{
  "d_model": 256,
  "n_experts": 128,
  "experts_per_token": 4,
  "activation": "swiglu",
  "moe_layers": [1, 2, 3, 4, 5, 6, 7],
  "normalize_top_k": false,
  "routed_scale": 5.66,
  "balance_loss": 0.00387,
  "balance_bias": false,
  "vocab_size": 16264,
  "norm": "rmsnorm",
  "tie_embeddings": true,
  "grad_clip": 1.0,
  "steps": 7975
}
Below are experts of layer 3 (counted from 0) of a mixture-of-experts language model. Rows are named router (the router's row for the expert), gate (a neuron's input weights, with its number), up (a neuron's input weights, with its number) and show model dimensions 0-63. Each number is 500 + 25 x the weight over its row's rms, rounded and kept within 0 to 999. Numbers have three digits each.
Before each expert's rows: "gets" lists some tokens that make up at least twice as much of what it gets as of all text. This comes from a sample of Wikipedia text that the model never trained on. Tokens count by the router's weight.

# expert 8
gets: ",", " and", " but", " then", "),", "\","
router:510480507475511556509494523494498491540512529531536457542493520482479497529480489496513507447578506461518499487466477512474511525509474509498554448503547510479490459504531501480500467486514537
gate3:467529511486509477482500471495459505453464496547499530458507529506505482480493495559522514538474544500497467486496465465486501497438498519515524524518490496498567493523513524482526457499511517
up3:517500531472502517488521491516519498516499541435528520484490507550498513541494472517516485488520504475512483477501445534534491484538499505480475537541472500512487512501463537516494525491520505
gate4:510514497495494505500503525551480492482469480499483554505492530500544483544552486511515547531493474524511511497499498544492432522498521533503513477487503472540501456538484505511514515528487510
up4:487478524476529545425508494488508522484493479460466469495532483494498529500527486460474486468552495515536458511526489539478473469509469524494538529521517520497510522509532499509558510459515522
gate5:460475446554519519483438499473516467455530519501490488461495515541491486505509497498521488539438487502487528513483549529498492478480476470515481446559484485468440442516508522460495547504445499
up5:509492460516490484506507559460515499498507498499523511536514502531509534514496526455517516551523481482473557493473506476487445543566515536473499537503487488467516539477501491466504513511522521
gate6:502481498469519491482490466526496488548522482527521495516444485486508533513493516498505489534492483495497523493532487470571524444520516446532509474533473468510475498526486470482480534508506504
up6:452510478444494480477469453467460519525549508503570498525485496475493514522521505526507479544490511520508502487510532492472505526503535476490524463482501505495511487488490518511484475507509473
gate7:463527463491511515501490523469509500514491501520505478492512488498565494513503517526483476502482547489495468535551496517513467515507483502533502497465469523493490480445517522502516513500479541
up7:525493498497479494499479474558503465521525510521491503476489497491506519499539483501513488509464479527494514496539480469501505516514558514472495493493517502516479461560458525499542521470485493
gate8:487566514513461510531515484498513482522458525465485531506519512521508498511494478533500515451484529495513465513474524525538502512487499503492489519480520472456532501494541496435484487514516532
up8:537523508491488462491511464505504546489475479539542499515561444463519435498487544498490500492524467466524503487540510513519471549522525493489493492463537482528513536495520513497480446473500471
gate9:497422540526501482459506518548491520545509526513514513431500471513504485529522484473498529520514486523523476465473502504487496512512523498541504529488532544529467491532507497519479484509494493
up9:497510476536504546497545459527500497506499497477466541500495504522506507506497477533542478484501439538490480502509484513513519513517482460526523514496526481513536486470509492510486525501477514
gate10:509461512503499538548450475480439492522525520462486462549526501526467480510495482504512502474479497491514477515509526527507516498516511518466521549515476506497512567476470496488492479492499496
up10:592504512503520501503505522449494503505459485562529486549534496497491481525521443542471480517485523518491499494464471532510494502517515520465482552524463511448487520521492459481491500464479500
gate11:490522490493496495497509467547503462507474470508498508499499478486533498456503506491503548524530472535470499482492525524511492464492495571519533499467495506507517494508492541516502461504496518
up11:547547502510507479506563552530480484469490499466520486528489547492547514521495549483550471501504542485506524535518522526486506519516500511480469462470505519510498512494480513504521489519487474
gate12:487522462524498522511482472498532496486500470456496481533496468569465512514486518523466519498516466530526493467485512472524557488523547488563495551479514514518516523511529506510528515526481482
up12:531463518489445556476522517473503501534515545522510501512524463515482538480473526517538488518491458522516507522504479478513510465484487460480480502488451461487505483460505532515491481485517502
gate13:498470552491498537482498549528508453485477507517511508516513488560521526481487475525530503516479477487519477526516499538489529501505521514474488503518476501483498523475485538504505483518508491
up13:524531488490479481498480491497479458478495501501476533500479494546491452475504489483538493546511512457499454564522502516522505502456456520487492504478498539478512477507501498497481481441496494
gate14:520520457537529505482511511517501500514516502512536467538532494478502468524473499498502523478474464457582507478481528522488517485548461461504492464541510444511523508500499506516527494517545478
up14:489498509499492521518520548496515489456496496495502477497485553501524479497450479529530532517475552522488486496523500539485494503489533484487529522495513482499505513497476535481512510541491473
gate15:462509472490523509503493532513497492509499429533505516499479483466492470560505466489544501534453520524491518508493467506513465489504487502479483487525472491457517504488490481510506476498495521
up15:451488500499506472437523457502521509493522469487500521447468534510518486535469490531494504504494474521533527498489478519472496453499493523528492543506452544523536480495477498501482503537489476
gate16:495521501465542481506424484532491483520496523487474502487517483494491460514507509517477509514448522510537510494526582451500492519523515518550460486483504495506486515507493473527491484522520486
up16:473492471496486503506485442503541500506480483471490509484523492544514488516457523503477538454499492474528487498509526501472539467501481516504521504498456521500478542481537504456537474511507537
gate17:532500474513510503511469453548530477540555510487451495484478546512491501527497467461484465528524499514570484500507501519510517482481500489520502517508500498522523477532477505533502522533486465
up17:506530507540482541526516485508500510503550532482538482481492579530490536505496495522478493455501497515515526516454538481543507449496450472512495562516518509516467515487476491527451486538440507

# expert 63
gets: "-", " Date", " Place", " University", " School", " Genus"
router:518505498547539499556546493514474491520453495541516495513465506492503548494534481513470504529526501517519467485470483516475523530498495454507505508523462496502529522516516480524558513489523480
gate0:457560509480460503471510505488482536495557512500492469494546526454477495457497496460506529536497481509495527505535493512507513486561511453488506501475496511534470511498493473502480517519516526
up0:509471536485492506471529499531493499503481518487520505495478513506477463524491499511487518494481517501515484504497461521501515507509533489502464519499495497515499502467510494458512542553457509
gate1:494487491492520493451480510509519524480473490516471485481516504530500512514492499463559497479510538511463493510504546475498530498492530487494478544531449499504505500493532489490517486471492446
up1:482510471537454488543532504527475520519494517470526507491496491530500522521526487448521482505486519494521541544527536539540494535510482528497507482491495473530492489517481480500537464491522479
gate2:446460528526523472485491443479504488497518503545502511502544467529544519473506482485481513495485508507461525466520506533496492462490483487524505480496482473507567491530490513515555550477483489
up2:521458495496553464506452501512482561504499484508467504470469472504492476466510529467542488497442502478506511541477492507494486463481451531529500494481455450538470435495513530490482496488464519
gate3:555503471501504464504485500550536540504493487487512504493499483548504515503490488512501507489514503489493506529493515491531518509529495486510490483506447480518458533507520511505458511507480465
up3:470457513540531503495468499519487507546472507517460511477474520513490505460505528459553491488519489471464484490562540506486490488546565494532526482511525527527494466532533472501484517524498499
gate4:535540511528483525533518519515495467480482527499501542492474524512522487516474478470525478511528497474514537469516521519528519552489435493453556523526479507479502457444496472537508506493445501
up4:474496471477498543507532499472533495486480523516486522481493503498515488461517527430506513493515492530569522530491513473531466492476476511480540525507501494521493513442485549527482537498499538
gate5:528514498502478481462467483493496515521486490493516509549490523509493497458504526517479479491498527506529501523512489485486514481459497516520446486530476529487451489526503497464492503483507489
up5:499481460512506479462509502506502530524522505457479480491495456487515474469492561472490441563486456512522497499518491497470529511514528500491482466498497476481505548499488462500504522489472493
gate6:477503487515493522498522459505493453530534499505474497503468503469511527493493494546504522473517466500474530484524549467483475506497509508477483519497500463510501510501457517508479516481461518
up6:507476468526528488506528459521505479509507517471511477498504499529516524517496533529544526478520530495484501489537483523472527501514474484521482476447482504473496503478464512503479533502501511
gate7:493497495509448486512495513454505541490511492510481488497480506518495522450503513519494558530518534450476493494525530469524487521457476570496489494470514465525493459520538484498482522498503496
up7:514472488533472497465491471517496498474479524574507500501530515530480493492513496537509508512465484531516482474537509490496500542474505479470502498488493517497493512497482517512533500526482491
gate8:493445536558488534519498463498460520515485537500480492523504504510477484492522504471496525499468519493494519476499482491522507518469530499490479549528458509469463507515499502555518468543511547
up8:509524540506496524519522522498495481455450537498515450497483536518463531540486529491526529501503467496504517473491507500503469492471511481502499510492500509550494477537488518539490486521525494
gate9:505526514448504515512493466428446522467541417477479476464494503503504538489464502549502469550488502527521529494460481481510492496540520483489483539484497474543527501504489523511489516492522499
up9:469503484500493470495465472468457496510501510464515536542472451512479497532502480467504528443497495508509463475515519498456534501534534476542513500463528496489514526493494495504500503514504480
gate10:532473469510492528514514456487529469483505483506506490501510513480540512504481544502486478496508484526510461470523489487505459485512493508484475499560461471511462499499481524470451509481453551
up10:495511509492493516494511525523542481493565490523472443483477494521510538501445489485515478512432527480471456510489480521486528493557513467469488499523487483505517514497494492503513492513482485
gate11:499496496460514476477534487485503528492493482494503544473510494513485501463498568458509461518525500485453506483522474534499489517508532481509471468506466476544459501488520527481451497479516492
up11:513492514509529502511480517461536508549500460500505439522454560528476488525500493509463538454478496545545493503503501515509561474524507509487519497490491544474520554503484440513534514507501560
gate12:520466484471500498484476507510462506494502491490460507499494508517499507557473541487469482510510533527505475533511477500497520525526510473510518540532422525471494487502518480457563497472527497
up12:509511497493474495485460542491524512549494500518535573503521522469505492484521524510510491494537515484498522489502450498473485496490541504475460528472513482485495535522525527505469496524496466
gate13:487482544524501495560484461513484501511548493477520474491467483508487475506517524509483503437517490471459497484538534473522484466505474524484516530479536499477459529452537479507501491542491500
up13:508492517464536539499522502548507472437447535487505524524493533535523475483517496482548518489489521508565489500509456527527530531494513536525519539513545521488495468500472494474470506521477480
gate14:513487531530502525475541537546508545512513491452491504495497539501483542510456476507499529465469479478536506448473500501491526553497483547512502524521433478514491477496483535486502476455509495
up14:547529536482506486483522483504512513480489511507498504498496533490512520520486472530505482476495509506524482511516480510495501495507547501489499527516465529511481500437486469495526541482519510

# expert 53
gets: "-", " A", "A", "|", " The", " An"
router:542474482511515464515508506543508464539484446525513524465500529521502495549536477488482519501495471523500535490515499503490479525521512495473510466531485520475519488511518496521505476500532522
gate0:465529494506530506534497508490486501499501563456511474570488473504501505508517534475493545478518514514446535480541511492520536506483473466534510524499472545483457474517512536537513515492485483
up0:468504529505526514469487493492482477467471519452483484526483510529509506536482516497462518512510462469525541532543493526465560500465480457532558469463445532499477495530505505480542515483490506
gate1:462501462474466508462521544549493470504445507464531527487481480460497515485500538467499509493502500486523545504485486536510505483456460466533543475481484492501493464491449553480472523473494501
up1:498503504511484487539516496521450536471520467491488471467495481489477498524517503499492530515524504539522491503490524497509497520549526529466459486513462532532498486531459480491523478498519549
gate2:482491524504490488459472538439493509524514483470491474473509509531532509477506529556477479551510506437483505488495538475447479518544485468484535489501474496504458477533530543473500484524540490
up2:495558518493464525488459559538509528482464523449483516468529502469518484479491508471496510525527481499509558495475479487509480543497521509524506514493422519490528490522492509491478518470477512
gate3:489465528445551518476517518544540512498496505503487456467457459499526521486454485453475480470483520525509488476521466498464477527530488466488479520487532500499494461508482494548597499503484515
up3:476496504509498476483520563504478533509489482448561525503480497531497502505498540502505530511511501537468491492476511481505497451476487526478503496483506532446474491533500480521516472493511524
gate4:487524524504514499450508471511488509505535506492466514497508532502506495486506492471477531510499494499481525504555512481493531502494518507518521544539474520533484519536498480478501524504480490
up4:465515509492553523554512538546488528475482492503523473468540489533516497534496503482476494494496446465483498518500455500493515505431501495566522497472494494497525510514486502530508506467536476
gate5:508490496490493494500527452506524511467448513493459483518488483454540479464479466536498459497501469480528477526474480526479500497507511528483493480462468477506544521484488510517459475539512486
up5:497520490456488554524520520497463512505519482512448526529531533512489493476487492462465531493469480469503481492527478463481525481506502460432505470522561515492479509527489501488535494520452497
gate6:515517447498487468537486510498510542519461532506464496523510530513504481522500500501490469488534536484476521481488477469519498532459510466559437491528490509481465506449485484523510481509521489
up6:567529451541460490486489536523528485482501527497526530518475553492488513525487456467510469556514508463497457484485515451481481478517481494495495492522515501479485544477508508553473525495492520
gate7:494476496487448548500473474499496515520482474498460479507490497514524499445516500484506467547469505505465501481511450455527528505551510508485520484507529514515453526518518467526485537506476528
up7:500504464523459531500483474463507525485489466544509545504489478529454477515496530474462506548491535480505512497479497488499494524505523487508480496486508533460496469475509447512482543554480505
gate8:477499497490494502507503493466495459486475492512523548485527473478508529510499501540537509519477492517501506465466519542501492442465530553511519536472492496500512487474535444507545495488492483
up8:479486464538499511475475504484478492486485490498495514515491532449465495497534469475490465516477463461583506498564492517510487516508513502493479482519503508502518506494444521485462469467498487
gate9:489509477520534515510476505543497520451518499474472527461510514501502495505499497494553529506510451491486528454452547492491483504499476513490460514514491498455507524482534478514513491527495503
up9:515489529510504485466456525510476459506469491533546528453508516494504504470469466532474520526523525530520528520516529508486465492537531537503539517449498473480516513487459508450477538512505540
gate10:445545511484497459493488481488517488579508544506494513505505473541489503477527508466542475504495487531515486477456546528482515489544488525521525516469471494473506491496470516478485437511482508
up10:517483490466508530569487500515469491481495512495504495539473525517511517507473521498475533543555481495521526492489513493499479508489498513560532554482483558496499473520507505485508491505518533
gate11:498500485515506524492524478564497471497507500536496511489480529501505453533549538525488513512516475464490513525520520496526493495507534543519505471503533509536455548501491476506490493472482511
up11:501449520475490527550474523518472479495447500489511483509485515513512523490491486506504530486485514482501457529468434508501489554496530507509481497559506488461525466510496524529475537501506502
gate12:444473479499544481499533494455503483539484523528517520529494498526493498497477529524506505507491481535504438489465488521497470495466493521501536507481500491526463527502493510556515488515501491
up12:521532473490499506515504463511497471489522528489486523515532484499499475519493485483506475512489546477502514516539498482528481493439521562458546463506482486514513543526508484456513530502553482
gate13:554464473492470478465490499521479460526517476548509529476525490484498492533501508497515455497508465507514519501565517488502508498504496505535451501523477519456536528515499536491503512503489522
up13:523469534509557509496523474505500455500452500517525501507540547511479532511528518527483514486482477480485477476476505465484509461448499524531516487487540501510465517493485501542519518475498503
gate14:475493517444514461477501496520485482477513475497548515497482495492542491491452516477530483517492468527499494513493461520548440530506503469470492530511469500499507468532508492482496486520489461
up14:545512495461473497455487535508534512499457471484516514547505548500509508477480489519494516527487533531496488539473449467471497480555510495506490554461496497486539538510468489448530500525508488